Weights of a small mixture-of-experts language model, trained from scratch on English Wikipedia: 40 experts in each of 9 layers, a variant of SOAP for the experts.
Below are experts of layer 2 (counted from 0) of a mixture-of-experts language model. Rows are named gate (a neuron's input weights, with its number), up (a neuron's input weights, with its number), down (a neuron's output weights, with its number) and show model dimensions 0-159. Each number is 128 + 32 x the weight over its row's rms, rounded and kept within 0 to 255. Numbers have three digits each.
Before each expert's rows: "mostly gets" lists some tokens that are sent to it at least half of the time; "comes after" lists some tokens at least twice as common just before its tokens as in all text. This comes from a sample of Wikipedia text that the model never trained on. Tokens count by the router's weight.

# expert 28
mostly gets: "\n", "\n\n", "|", ").", "- Born:", "-"
comes after: " |", "\n", ")", ".", " |  |", "=="
gate4:129116126136152138096183131117149195124157157131183166151126192128114149140131134165118155133096167172136195097086125129123096113132101086099195082151132130178160126117178099111147126169076159063165107112164080081158201080175090153120076162147129126132162130092153143134093151140124187116102138100132128094113130121136108206195121133095126184091096139204107163099156169114065173110139092135111097176095168146167135184161152158117140170127103133133107118127082066127126115087098135
up4:046203154140095040122091145060160093119084173153134164157146129124105136135129081127084121157153118085064128087133102139181105079081112113150124086094079163122147127147207134069142133147083146150148128160110126089056140066110139106124136111124158093112144110103175161146076124131104192157115123171141135122136155155106133092102114102149096130109099159119130119122185161158134139169162172102120101141051107183137094135072148127103181125190160177086139151100108120138144108135114134
down4:121126144134159191164117146073125174152094090115122116097140127122152121126103144160163138112105170129112078201080189135130125170161138126117080144168159144167116163179123170134106173105151150140129101141128115136185105124100104123064071137132101104055135162149127098156131102169087098109138094092119131093144092085180074156126147188136094065128191077122083113135135077140138166093128173131125120109111160048125163073197136141083106127132184157131049139138124117202151126159144122
gate5:160138172141167104111097112159109107156118116135114154156068158163170096176121115116144192135106111080117102154150150165110113140111121114108147137066120121065125134146074155115095161141176089119166173196057118127084108118166181155107118136104114186137198165166183189092139116090138136104113100114168117199130158127169068113106109069086125087194117169079074170147154101104133146132089114130173092127163166109105169151134156073094108166109083129092143108137146108169123088116135164
up5:085153145136167153101165156115170104142071147113073186143112098163170130096083148098139175137140092129143098096160165067159104128129196137144139160128127117127123122117162157145167117126111096140107163161094148095082149144067147145114104065108148125108138080096140113115138143094138103179142150096085100220121135141180162104158101118165107147073078104068097096148100081111135114082138108109053116203160142113152159143170161149071129170110084152149129071136165163132130052100169165
down5:116088146119139102087149133139142097061167202123089134136141085126134170139150204162087127155104136162049110179116135152085134078115137108188132163148148148075165063176146101137103153136169114108118144130182113180139117169134160139058135141147066142136091074100098182090114131162113109109111058140142114169113103130161116163102165150109126115106115128119126107079190121139099153064207088107101124130136144102153144102164104171068095099119079147146095132120084179089095124098142153
gate6:175128148117125180072115118106136120132134079105092101093127141152156067176134087118090097149110205120122102078083158132169073162141156111118124142156142140057130119127133158150141133127144114079155143031160046142157189170170164091133125185140128134150150062123153141177082115127125149118119083119096127132123127142093105153075141138109118140102106097136197122134169175129027079144116117162112130105135113112096076128171156134172161124124131152191130113120184122133093191107175127
up6:188157132145130146111133134110176144124162130123146187117171225145159151153132094176154152075104159083143146108195183075131184147141109093132121142132129173086069159120148146137117138145130143081069102155149144141125154117130119100149079101078163143083155174094177094135112124112135103200109133137171096153175085142150177111154162175082124108098177142143193088124117124215138123139129081115177119128151126107076118122061117179107174103088112162121137155144160124145116184163173128
down6:073099147125152170066068142125184179116172148133117157121159130141173130144131141149100123155143094157099133139127101072154139148169131117140175101062081106197122109155168123150115108116099155154122099092190163145062130145069160136171103129125123160131104120148121124084069113123080223168085145187139110155128129184111130181128127101131081107150131054152146154128126124138167143135131117114103070116102136145119090144065085070183182078099090128074107153157141087142113157075128145

# expert 24
mostly gets: "\n", "\n\n", ").", "|", "s.", "\"."
comes after: " |", ")", ".", "==", " |  |", "\n"
gate6:120164121144089123148122147126174128123103102163116130147168075171120131146128140194116161109062110144134164110097082111107154105171189145094126110145119059121114108106130139187134129108124097109145148151145093124100152107154115157211130156135140186191115155139202103213128089077160162104199155139122130147115170101098122135136115092127122180056116131141066156139106146168217092145137105151175121117202151217188124115125138129100155149140163154136162128118141139103162106160083112
up6:168120156109125147141110115129131096112116122129072180116126095094128147086158143141185096159091107132129169109097171051101085115176179135148107157152159184168174084145134106100187182092141120122102159131138143106099189104076124130088112138134117147174078133145151027205126113129159169113175196128112127186163167120109109124188100143141101107068133133156106129130097174179179072107100148135167110130138134196200120119127116144142146157120108133143182173153131126105151077130101138
down6:131132143157117055124130122075137095116136159162132127132077082153070067138164169183127134137144118191194152154124140125137079126114151143100115165074107063131132142148113177137138091092112109136213096154184133142082114123181110099159193113139102146147127126145117117135102114148117118130154115135160115122114121130176074202152159066063148152178155096133172140103189134108081119085127166169141141120129178187151167109205159115136107145173170103130165189121070135099133143100103137
gate7:172131102139115130062098176153126178168112068127149110108059216154146161109101114118202091101088143179082123141135105120148148110073123161130133088183138091138208126129160119073091137148083144158130144093112117085139122113142177146156125080130122141132154075103091095135199157149142151163162113225126064158120151095152082104159106164074145116113128110179118163103156101111089169131137141139189110124137123151069113144113120096128138127123147124165095168110128134142110062104162086
up7:131168150168134212183120077103168200117173068160134085141077119185088170128160131150178168079113065179134179098154118136132094153139197136092151117166113088112164128128178085095123119138186158159131114156120123131112163147148086132192141180139126077124158121107110127089129136130168188149182113117122160129154149106141152065141099153101133171109158122178124138138096096152148134119163137146110091142106130126125184104101153085130183108130155132168128085094178120143141086170208138
down7:144156109195151150104058116157125177100178124155126141199157141167142123153132093130111106114109130134168125123136156132116117157139135070112150118167195095136132116207129158142106130149188202117116147210196165195069140124060087135159108126111163107098119145059114103098149131133118090101137184121142117072179109094145150133130118126115107130123174157107169121084082113145124089153184149124098113107131109146148092085115106135125105091115094112119184104153219174111150084109105082
gate8:149106112126095160124149178127163126130151108200087172149120105119114147145124201100145125108168138111190066130163124198188135096144067154136023174152151171083115096083115124198118138147129101037121135153124147146118125151134114103176115188137142097106090166123061101102132144130123166077123121111141154160144130152121140187134095149115143147167159115104099104152070154061158103111157099147158115162101052137130096127144069125137151116134124163152090159130147130149075180099132105
up8:157082180113096095111129147131176135144113176079128173100090111091167187169121176174169100103113109112150125133078146169082157159105123149135131142148136179159197128205149124120161108099183140129115145171097172142094146103149144140151155168148156093134144153174134096072124137176094147108096114107094158125188150103091139143097078117127107166126071086151097130132160048147117107117137216105163116065161158185069097176118145116128179120114095111123071141090113122148093154096147154
down8:048100100149122099123060159123173085026141098111127186091151133132098079091147162129098126082141089102123168148107113101132077087097108164086061153133130120104112114080138130185098163093138131142109058193111096106116107184163068116142066123163149108128117113137137201122137137088133122142076132116117091111131141105129125140120120134124144172177110187147163082103093151160105065156093106157144144184092107089081163106118180146129116093124134133101084142113084143102066130108133137

# expert 32
mostly gets: "017", "010", "018", "020", "014", "009"
comes after: "2", "1", ",", " in", " of", "|"
gate7:114110128189067172099159151127202108102219155138130099091103115158114087095187151119126177137082149079160142190104064071105076100180148088144076135125119091169104088073159109107128080125151137155126170093169121158167108140153123106144117114124109130113165073151110074094136139179133140136114102131111117127158153130119128136154170134168109105143069124131180189166102100075116110140141093142213180093103129138166153069138132118176099109134109128107094141121170095133089117143100082
up7:112150140127094122116139114155098162114144145131109151066175131102124156174096134134195114106135160165087157111146108145208146200112088128119101150144110157101157147131191175105149124073127176206128131178149118111149157138092131114145143183077168138153140158166127162133150127138121142162090143112049178177086195109082192085105115084118094151090136130120128103124162198109082100150090118130178105166141086098094201118135103178149099095125111095116107149125151121108206148107159159
down7:101145096152155115119154072152121099111151174109124124094119126063161126150120122127136142072118132151036178090115148119102143138131078176119098133150122113092095079103176127087156123107169100143129182088102132076156087156099100107100059095076114091140124144137139207104128083100142140109163169096129097120059168082085140153122168106154208152138166086155146118141093140106087120158126123099163161076089100115109180090117158126161100105167114145118180135150181178085068157094163098
gate8:089166157156106095110157144149155029170065106186119095125111122152099171159128095101165111106171089159135105145153121127138165134138145169169131171136190133145108128160160067111172115115103188142139056167147167142097159038108137074128117125141118139126136130184130154121100130156105142102097108125126138074109098108134094121106087197126143148171135153172120110150105083122165168116108093135151121100184150117166073135115151102081122083102106077190154091174133108168170197150165102
up8:138108108101065128121152100165131176066112137129100153205136112166185117177084151063145079106191105169128077086174150129114117157138159150104129169174082172122084150082190125152112099122112076156183173136105105072126121139169133119129126138174128146150083136114130151177134135120176148102182139135132157141098143095072212116139057113120134107119092093121126106101158121152131081135087143119102121122125124169104143080138149125135211133152137195136185137095121126142189080107095138
down8:132049124100156099047148100160178103104096121109095094085149144097139155090084130093202120139151158137094101193122158108114094173104089110100076168170111163102153162110137080116130120107132131130132171169086117090136105117169113148154098151101093181132122158131126169132118140160122126105169094167164096108136094091110212133095131071140105077108140159086119178117120198104101132153142125178141111119150139089078117078166211102124171111119149084074071134074122094139150106129155122
gate9:110098099059176138131124136148089131074164059164205143125107047202146112146192094118139101180127145076132113171091171128153173144166166141112161129128130149175145110075114144143117157192127154092088181125153150099101159124134104121147175126177123179142093076176099090149112097148102096126104094093154108126087160146159101145145106119132118134158114163112087163083107126204159123139145151162169110155161153093186128126156200181165102119142095157160133135120100113160078121101130130
up9:121145119138180107168131158136131177086135082096163131054115095083152145093093075157095139129118126135106126125078172146140180101157107165113141105151128170097115129118151072114159108091146109112059164162111096166115147101100064118094108115121142198145123132129143139097107163136080142135079149100136132101119136116114065210153100134230112116162097176141099136082103197197156072127115188150123064097113116100154141165120123146120189169158136150135187128112160144139094099112136081
down9:146136140144114150159165071112180119179059101133111088179106078088094128114128124186101140080071142113173118101124105109080122109076122123181188125107089134123142099190151125067121152159092073146113107191146117133186142150122135127060156102142153150099153117094142125088172145156140140097136131160146114136104184131159159114078153117143209088151138097172153074165109173146094108083116112073116116137134130152117134121125062154093076167117115129066152174123149095103208104103135097

# expert 5
mostly gets: " | ", ", ", "; ", "| ", ") | ", ": "
comes after: "\n", "0", "3", "6", "4", "7"
gate5:153069180177163100124177158163135130176099136154140112140081134109165173140088103118112148174099087110121057142082025130118137143167082096094155100197157105190151098089168117150090155119149116158114184108082134123105116184133103101091113128157156140126171158193131116117083146077134156121095113109107078100111190089108094121129127124125127107150091103173147128088073135139118174067068090145101149122099148101105109096112159139162093140138145127122148156120093140030108100109143140
up5:094202107103093160110134114089105113109187109066083106080097080118090150170150121101141146098139213127138151110172167150161111107108138102122183126097160169152160182145069136070144095143113144131145077125185119163106157109139111129109128135169123113092147082099084166119061183147108164101134104164186144160088099191101118171138134108109097165051162148147152141145104140127117120156167142148086090063138129176166103141115138115104094142140083123118084109108174092167103142187096165
down5:173160066106140129154084055161093081094088122077135123136091107104101159135110097082162093086137124167106166184146117105129102097155102077109165128103129104059132157131135144112136149115104173137144103125131079176143116093154142135167127095114150132215090138167141129112149102132135079099151110145227136165154130139088105103199119122129117152107132124177140127139125122133168163129158180190101112161125110166136094139070101173106127169130030100164094108091112102112185193168131133
gate6:198136079166097131121126118050118110163171125104142116142099082139082090086095210109081127115093152123166157133170128113199099105098095119174062123187164128156096131133142070218136105108130158123100143092136190089158161167111119105115089108179106115142146086086105111076174128180090124134117125145129122129114107158130118113131104199147127053188115148160146134122092112169071178120118118165135088103095151136131157156152221127163130150098113155143137105128115137126121108140160118
up6:116155129144096145104129044122168106106130167106104147057133134092135128113104106138124141129122212102101155082110114149195048130106071136150090142205171042135135129156147102234129103093108095164078050084107122171123149136126094133079099093087100140158089106099131127097169092175087131156142096161142127133182103141106151131157126145186104101103099135139158157110144141144126105078126146135136180128163125094121129165130130081163129171094129107137142157112071101095159105099093117
down6:080174096125100153118139133154109144148154145128153124118156126152116184158116110092113162140099136150117135079167132102160167097084107114176146108153170116106144145122142128107121121021176123132131141113116118136117150082177157097162128152117082166131072142162096185104074164162127202097177136092162179142096127154136201087176126149102152188095089167059183189190095135127103097164126131079091123127111153185138080115119145113214119117118083109117095158192125122105116148106114130
gate7:121080149179139113092129045095206176136085140147183165129101086084120155084107133185074116175121142146102082119126126103090153134077107073123138170141114108124134135173157075192171075171109117103090059145148142137122130172141132167125108109153169114132149089120111093064162094193124120135153156118189137133130066088114069118129109141124137087134124168074194146148056097111079133071120122113123116133107141077154127177163148127125093155135154166119133153148112078110110109117130146
up7:171170076118122105196133102123160147191109105123124098169158159141115102122131128129092115134150152106133148184113131119071139137156158102188142143064123125168113165137105125040102156123156143055147155144103112115057162121181138092088162122136109116140058118169102145170083117123171125110107082129156151101107131140162142074130090151143137121052176082139108145110129100138120116098144133072146151054153189166188132127095068111118122109096082087096200126140110145167090168152080140
down7:094107088101107167086106075107100122111096136071099186113099088098110137089102135160133153107144104191161164122166112097081167125135129141130121098129123145142127108168080084086114107081177085115065143153158142096070112126086122095084163063182187139116134152166133099128135186142101163082136128110119089153088160160135128128076134128134111109113183117126163095143042046131147064092197143142132136080092136181172093149109116142090103109128103129122104106163078128152099162189111114

# expert 37
mostly gets: ")", "P", "===", "\"", " s", "F"
comes after: "\n\n", "\n", " | \"", "\" (", "/", "R"
gate6:119114067125135189137176090104104180161110126122121132133197113109079067196177168099155121162165131036119153137081100081126100119126154104149115125127163156079088063152161079120142076130146160162094153134070142119141164096147126207164164090122157180159153096147096158117080128134142115125161161078135123131138126132142141095088161142143107110130112152181172108114091132095121079106124088163103126079117098159149130094190159183098139096088126152130152120163128084109144212101130142
up6:156153137130155147084091127073056133213090102122113140066127136067075109140136153109159124170155099080127110075119146079067136068088136115145113173120156145108179071142112097125106123161077147088102118121080142146167125091130118180139181123110193153166151131178153097097112113185161145116169105128149097127121187092100119083104132146167115100111168149196185081158118160133100136148147149134146142126152061125179174052095134128114142141138111154183134120167128122086125103107145096
down6:095161076140182155148129139138132123101138169130187135133191075140100100168166114123161120132116127111172143147146100133122166139199144123139161159056219157136109151109111121143104102116131141127118137170192117080143112107115138135087112043157128112130131106100126127082113114105202138167139131068116142160152120176136109067112139150091194190168081185136126077085177186128123101066112134100114131123139107149102066107118138144120111081109069158110170128112162085188148177151096142
gate7:131080150105197135144166106125161173076129121122151122104168093094132101161140146112145198132098143067145138173081177110113116068135128107133100069180104106135116092152180102084168124086110092124134140153049172109097185113156111164199161121116131169121126125111093156143086113112093130182161160127138126057136140139098076163104169091130127083093069124219151112128125119156122100083133115123136173120156114176102155104159150103104065161080088068146157107138123108176140152102147124
up7:158148096115186165065192152103145114137112146140143115117124206141084158141112183149123197177083125163102111159134113169148144095103120131128130122094091125128096158112140134188138130121136114143185128126124117120142111146107078106119129096093146182168098136102122138121111154032117175104095091116095142161165186137105091183115106150159154136152194123117070151184176120126150165166104196133090100184166111056179138129134164127177191078149131130198129130159177140118142163128122159
down7:140091121158143135060116145124122156107128107149169072095131138158122129133161100224141150153083105176076094127113150146107143148068103160154143174136131115134160148192090069127118143112112087097121147103095121147085125147119110138098123131096113198107145088137139129161141156071056133101127180189088159116170203108108091167107191116108143106129152117135171232159094101138086140120131146167092155181109143093188101128162182124117096121123124109200141168122126126129150195135126144
gate8:158180114159075139109109119127127146176177128150117118122160114100152098189081143184106129181069127152138108140163135103121121063113119117115121159142068166113115110122132136090123097131159101136109080120083167131098160179150093157090132062145195113211152092197154166101091130123151072155207145101142114156141135156097168140199082096102132124108104121141067128112112147123101146150147189075105166058152148112114113140121064104078140119163125185119089102125125156107142110118089077
up8:054105081123140069156115145117131132129133128123167126129150158084154134104131165135167106142114148125148138040138147122113183126080167134124215182100121085125127173056128149143154164146164196137178078127123090146078108137126139142102130119083117142149085090096120132085127169128122182091114114157182119114148152089130077132178197076150111109163050120066133183102166108127137130097124192107135125096086091181168119073141135174117114115180132127122093142143099119179131100074121134
down8:085113122152126101099138136115139169036150066128123116138183169156169131072073134062118123105151084080067168143157099107099150079133153128137121082083128137103100074123076176150123156133136128140157161142104107141146148155142149092110120116125162145180166147115076090116165097074092127151176178164168107176186176103133109174168165151068045142108108075124104143139134149149164125150151166120140113139118085122126146117115094145090106150139089111162136065121142173138088088185161179

# expert 11
mostly gets: "1", "12", "16", "2", "10", "15"
comes after: " | ", " ", ", ", "–", "| ", " ("
gate8:111134102171090205145165138145191178162084082160123056128108140134131116130090079097175118160137088114129128090148148103088149116123151129140161124196124139125124133088096163131159166073155121165104129143145084120080095112094189126146146143091124101137127085094111148137145095143175138184125163085158141173210157086099094127139085129100129154160162088112103131161180152119160177148143103106123167164083142104143188147158103070123077162094128133198095138123071156119195110192137142
up8:105155085156088104102163100147111131136088095149094159112082115109113125184105048154145170067142183113086082055127133086069121164089106164125156174141157099041143140050095121108093115134148129112129143141106099094128127121132188099102160143125122119150189141128146173104120125091213144098104131156146090169098190118122142156082080135138157129164127130159106083180062166156134121124158135044097156138153166127091118170194121141113125130173171114115127173119134137130098134122148134
down8:089108141082160218200109122182106135102137126147116154096093096158089162101121139065135085132139117112123150137157117180127122149119134137129114072112100199108089102123150171177107147164091151110079115133145075167137121115164152089101097105182088134101122111125131154107095114134123196125073151105055134178114166129146114143093182146085053201150170097092124100106164095134137139153125117176146178066125108074095182151136147128147139083117142077105154120092111139067118087120115163
gate9:149124075118078119187132097159142123102119170145137159175135154154152167143114123120075129099119147130153071169096164112064074185128154129125213119125118104090115099072117140121169064082142142066112119105097077114167160175097103128130085145105165114113135107121120151095149078132123148106147184120098206160111171128159144137134136127172119143141090094155116173091063126161160178114115094157072127136101130155127231121118119116071131139158110075136206080140139140101168160149138109
up9:137152164150135117114145173096121118085169138156110095148139165189123118056105135098120132075128178133123089092132161149131109127130166120214138106120080110110199133151209108176163153118064180148107165157093220119117090129083086143130154127135128088091082086151131093171135141112137114119162149091136128114112135146096182165153087106186155132147107067144138077100137137086166122136154149111071170180071151117093164154111118111134143125112098128092173198107093138109159123071146167
down9:196115146116168183158144104091124156139062090167087121167134113115063106090133166159146162144131138121199140153114147119101095175139145119164191166133112117159158126161168117140116146129093201067109161140083162075149108077083084149102136099147127119057104098111090205141164117163113119142138166088150118148118117126133121154146129067129157117173149071162151092130165045124123118184134138078156111147083147153159177152071103102175105109138093118100181145152171119134142139104158162
gate10:145111142121067128107034138127107196142147065137120137089173051142084076191133122118116102127140128073132156140131123108113124099112094156171132139100165137126193168107141200159172141135136177088144162146101123141134116141103171133160082164140116094097117136104120173090104099129094145114151105189057165101103128136118103133168085110125082114106163105120095103174056114116130123159065139125133105106184117145131094074173197105086079127133133162106164078087147107161086110158168141
up10:067156110112099079157118127103088117137151100150154168110152084060136101165096113098113129144115146113092132092168103091123152149153118195116208145065182122164159140090097098137133168154100145119162114105127167132131113149133122125100091130075138151141191153180112137063177126213115181117150114159080075181129139127164126122155119171119109172102122089154094135205142115114166164115127174054128114107138142080119158173125143179016150155147125140133110165114100104150104142129136121
down10:115145089174134163111180127129184183049093127079110156074137178109086185107131117129092140109148092163123143111184142194125187141140148166132172057141172086129120152124093086142138111100208129136113113095185139136157129116103122122198072118138137171147087101152142117136142165151094143141101160148127153103154180157107119133127158126106209144159157136136097150078119117141086131147182155095115143037146184112112115058121137126061145165175106165114098141150129116127142084114142127

# expert 34
mostly gets: "017", "010", "018", "020", "014", "009"
comes after: "1", "2", ",", " in", " of the", " in the"
gate7:106097122185186143094163108199121155126149092148098178161091123133155171083130100165139073071153113150140104134125170185126100139179138138113130137080146201101114104049131139132126122128105101127114103163081131086128150141102149149124139166097127140124100147103108119176071154142065134117131163133202161115110115107118139158096105122118057186148159105185146098080135060101122135150099117135165106129199135174135161116067109099109135101157081175086119127084166181162065178121157135
up7:153110117059173133123103161149161167162106148104172076057107150137137102141137159122138160073055108114142097134064108147111098104178112167096124108145134113094153077127119085136117112136093121136150160171107095165036176115147152160117135096138089138191108158073117126115142150113119142127162141132097074140124165130151149124093063167087146076131088114193126095131086144106151141136105139172103154105088120126150131197117154133131036113127144111166079153089161107137195080178178100
down7:093194121149172130125057129109197148123111120196124112046138204101091125091148148191118119173062101186134092122133091087158087113084131139096140121115147145142134147094045138106127172121071154116129083147084105128145112162149121087125139099183094102140145083086148144142066129151184165086158088151113134076101124184141097080093125147125129145061112060118106161164131145109115145151105131129146200127154091164144151128090143089105124167129110168163091150138117136135121137104114100
gate8:119114101109057205204143134154095148120102117172108135105163153111129138133111136125125067101131147152113082174155098134149179117192131100149128080117134099115152155107092049164145131099112070138129119133163094110123122080156210125143093119080127096130127148111148170119167064163146126146168116199068101137197114157109133159096162105153125089153114098117171185164129103100128115162139108125189120135124112150072150069135122147141064155120116128163085097097080110108060122183085149
up8:134178110099120142151175193095080122137093133101136093122086141135164142101108127078066119203148112070129129157141148141129100081104086139123160159107130138147126164122162171063107133103080114082140103122069156143173158130127079169168186104178147110157137056165087129096110127122099136139069185118146111131152161131095120061191098148118142130087157179136192172097120098115172125185151126150071150116129132128105081148127143135147136122144200086124113168201167110154150074156119134
down8:141115085131118094134116192180115104087164172117083074101108164107173100151132119153053103114131105139138117094106122137129097139117108169081081141118075115133105149147095096152131129143156197104177097117098144161143125139137074124137187110127111110098124084101091111115120143115092124150110096159183173190119135064110108076117120098146066114081125062104105198130129119144142077120185124174128161170146131133099201118132150098144207154067145121070153106122086098155137067171087167
gate9:101136194172147152106173088140149119127197158108120102169133109158090151116139137151159120117156142133082052124103114149115131071104153127176135105115116105147144131129146142073169149143152131107112113132106139124214097176154172159173094066113122198100184205115137108140121107146119083137118133130179221121104109120154165163081081122110102130135160160126162116127130128135099103140069128165113075118117147142093139195153164159109081169158102175125113172056103141072182134094178150
up9:158149140108097091160095132134115148091138133098130128108137110147172098079137129183140116094060186142174144139094143214110121155098151134157079177128158165102104136135086137121178081102117127081156078156121175095183108121145077127095119115141142065123077163210092062145150137168106151136142148151131155154132158170083176097077160130147156166089169203098175125100111083090143171043084115120142142120152078131140131119128139108139104188145159121131123103157090116132119173185122119
down9:168160125135122117088071174157140085182120172104183149082156156148142140072182158111150160187167157107085087147147156120094088161153063114135040192117142125113174096151117161067140075077114130197122214122150174080100160132120127140087137089159083153154113138175124149138138171110127134140120106152076178127168121173102138094071144130126122127140155190157069152097160107122109132136182150165144130101123118099160132158118110160164098134149119172112164130103117143146127161085144097

# expert 3
mostly gets: " | ", ", ", "; ", "| ", ") | ", ": "
comes after: "\n", "0", "3", "6", "4", "1"
gate5:119136101107144130149113088150130151180124135092126145098116115193145162097127141117182150126132150161121095143056143130082176086194142078153061094122220128163144074169158118150079151095090074180129087075095154149135170099118124116154145135098114189150108115166167112112127161192135117133098167138153150131104116149102158127104123133056139116172147145115139166130137117159194123116044090159113113112111136130145100119065151138148130151069127164110159157135158118176114032081144156
up5:136130105145144155122112172082088101093145187112145159195184130163171081172161130084110109135095193146118168154160104160092119126108136137119142152057100066145157097113069137173169120132137156089163124114098123141145146146183094131113143090106062120126148136173039132128204134145131074107114099119141107072113083137184125128193087116117174102166110085127142129136173135102110092166157114151120178171167117098123080143196120147083148096152118073122126106169111136155186096127104107
down5:152083121128117126170108133113122105106086142125131098043038128121147176075084040107188136074180186105188104136136101134140117133177078139084144106150132138109088114126093115089185149113132122151102124098115116087196129107152103165132178153119123161114074160121214075152085089142103083152118092133145106139109150178156077100104164118131104159101147127111085143103104144096128190137118164150123095097106138117161158173134121154130088140119113166084090089107106099101179177165132122
gate6:113121087118143152144172117087110152108122111181102111125129123144174157165071090082086099162152132104142106137185187109123108150101191105177139110185148067115099121136085167154091139144117102071154125139098157103117147200110055117166110152136173155159100134190102074104160104143161132141138107116132174168174152088152160103147134138119103115119090098147075172125150161083080187120157074130132134151115082155167136141104119159167110115184155058095094119075165084126198114162112167
up6:116099106101196082064150146103126127146109141130155099136129101158121178119116148084098159096091160097122169105137172120157063195114132146197122094138124153155081129117142164174109176129161099112051173086112112101135140185110056110159081140109050125133143106142137094145187129117081090119179121065138075125090183149098092118136105118153109107128131102124045131097150091076094151137094106125166145187124048182095112121124141131123112158173154115136132076163132122132127147121102156
down6:102206128099147109126139105096114147130180115113074148109174155153075194130110129097116108117117089172183144109136063119074149048105066100157091102104169132203083078132132134151091146128150135092095131107134107195164143175169120106166146110107144125097122153121124151162170111127164159153111155121172124104121108123160104144110135171104082098097116160136137107136148105115120098227163184163101166116056066171155157088123162134160120102146131082109097096150177154136093182118121114
gate7:168108127100143152111145151184099155116112148056118153138078149145153163161130198141094089148135133084120105095084097128092123095084073034147134122157133139096117142143168126107092147119158183070140160091135064099117119148099104147141177153132116216119080124159106129133095092099131206159087164162120141084166203060113128138124096105114131132115134108108131174076120163169114118073103129095138149127143086084152071153087086137142094139087134095085129161152147103129194150136097128
up7:105168094039092145093125172124083135086088094125139147123129155110143135172150152095126145125168141099119119123058149135113122087108134090156135149133176148133162115142131143089112095164129154113131175132082109080134203132121062131162136163162100165093150115171171086058060096136157141146116160188069113101120186077098116127176098152137148101146106201164125155098099143111165095155093083114153090154120119186159061133112118149136082126117169087116118061123096118172140171103115183
down7:118132111125099159175174149131111164147067179153144181145172170158087125134150152127164142131130126159162113176148169097148134123126119109150163124112175080096183032109152152140084166131119126078126157123109166126060176102084134092114118165109137104092138161108148059175211107155150136137164124087141173145170165101074150114117130187160192130127114109139065148138127148090119117156090153092138081154104162086072176135107123128136111099148134094127150130086161141142133056199159169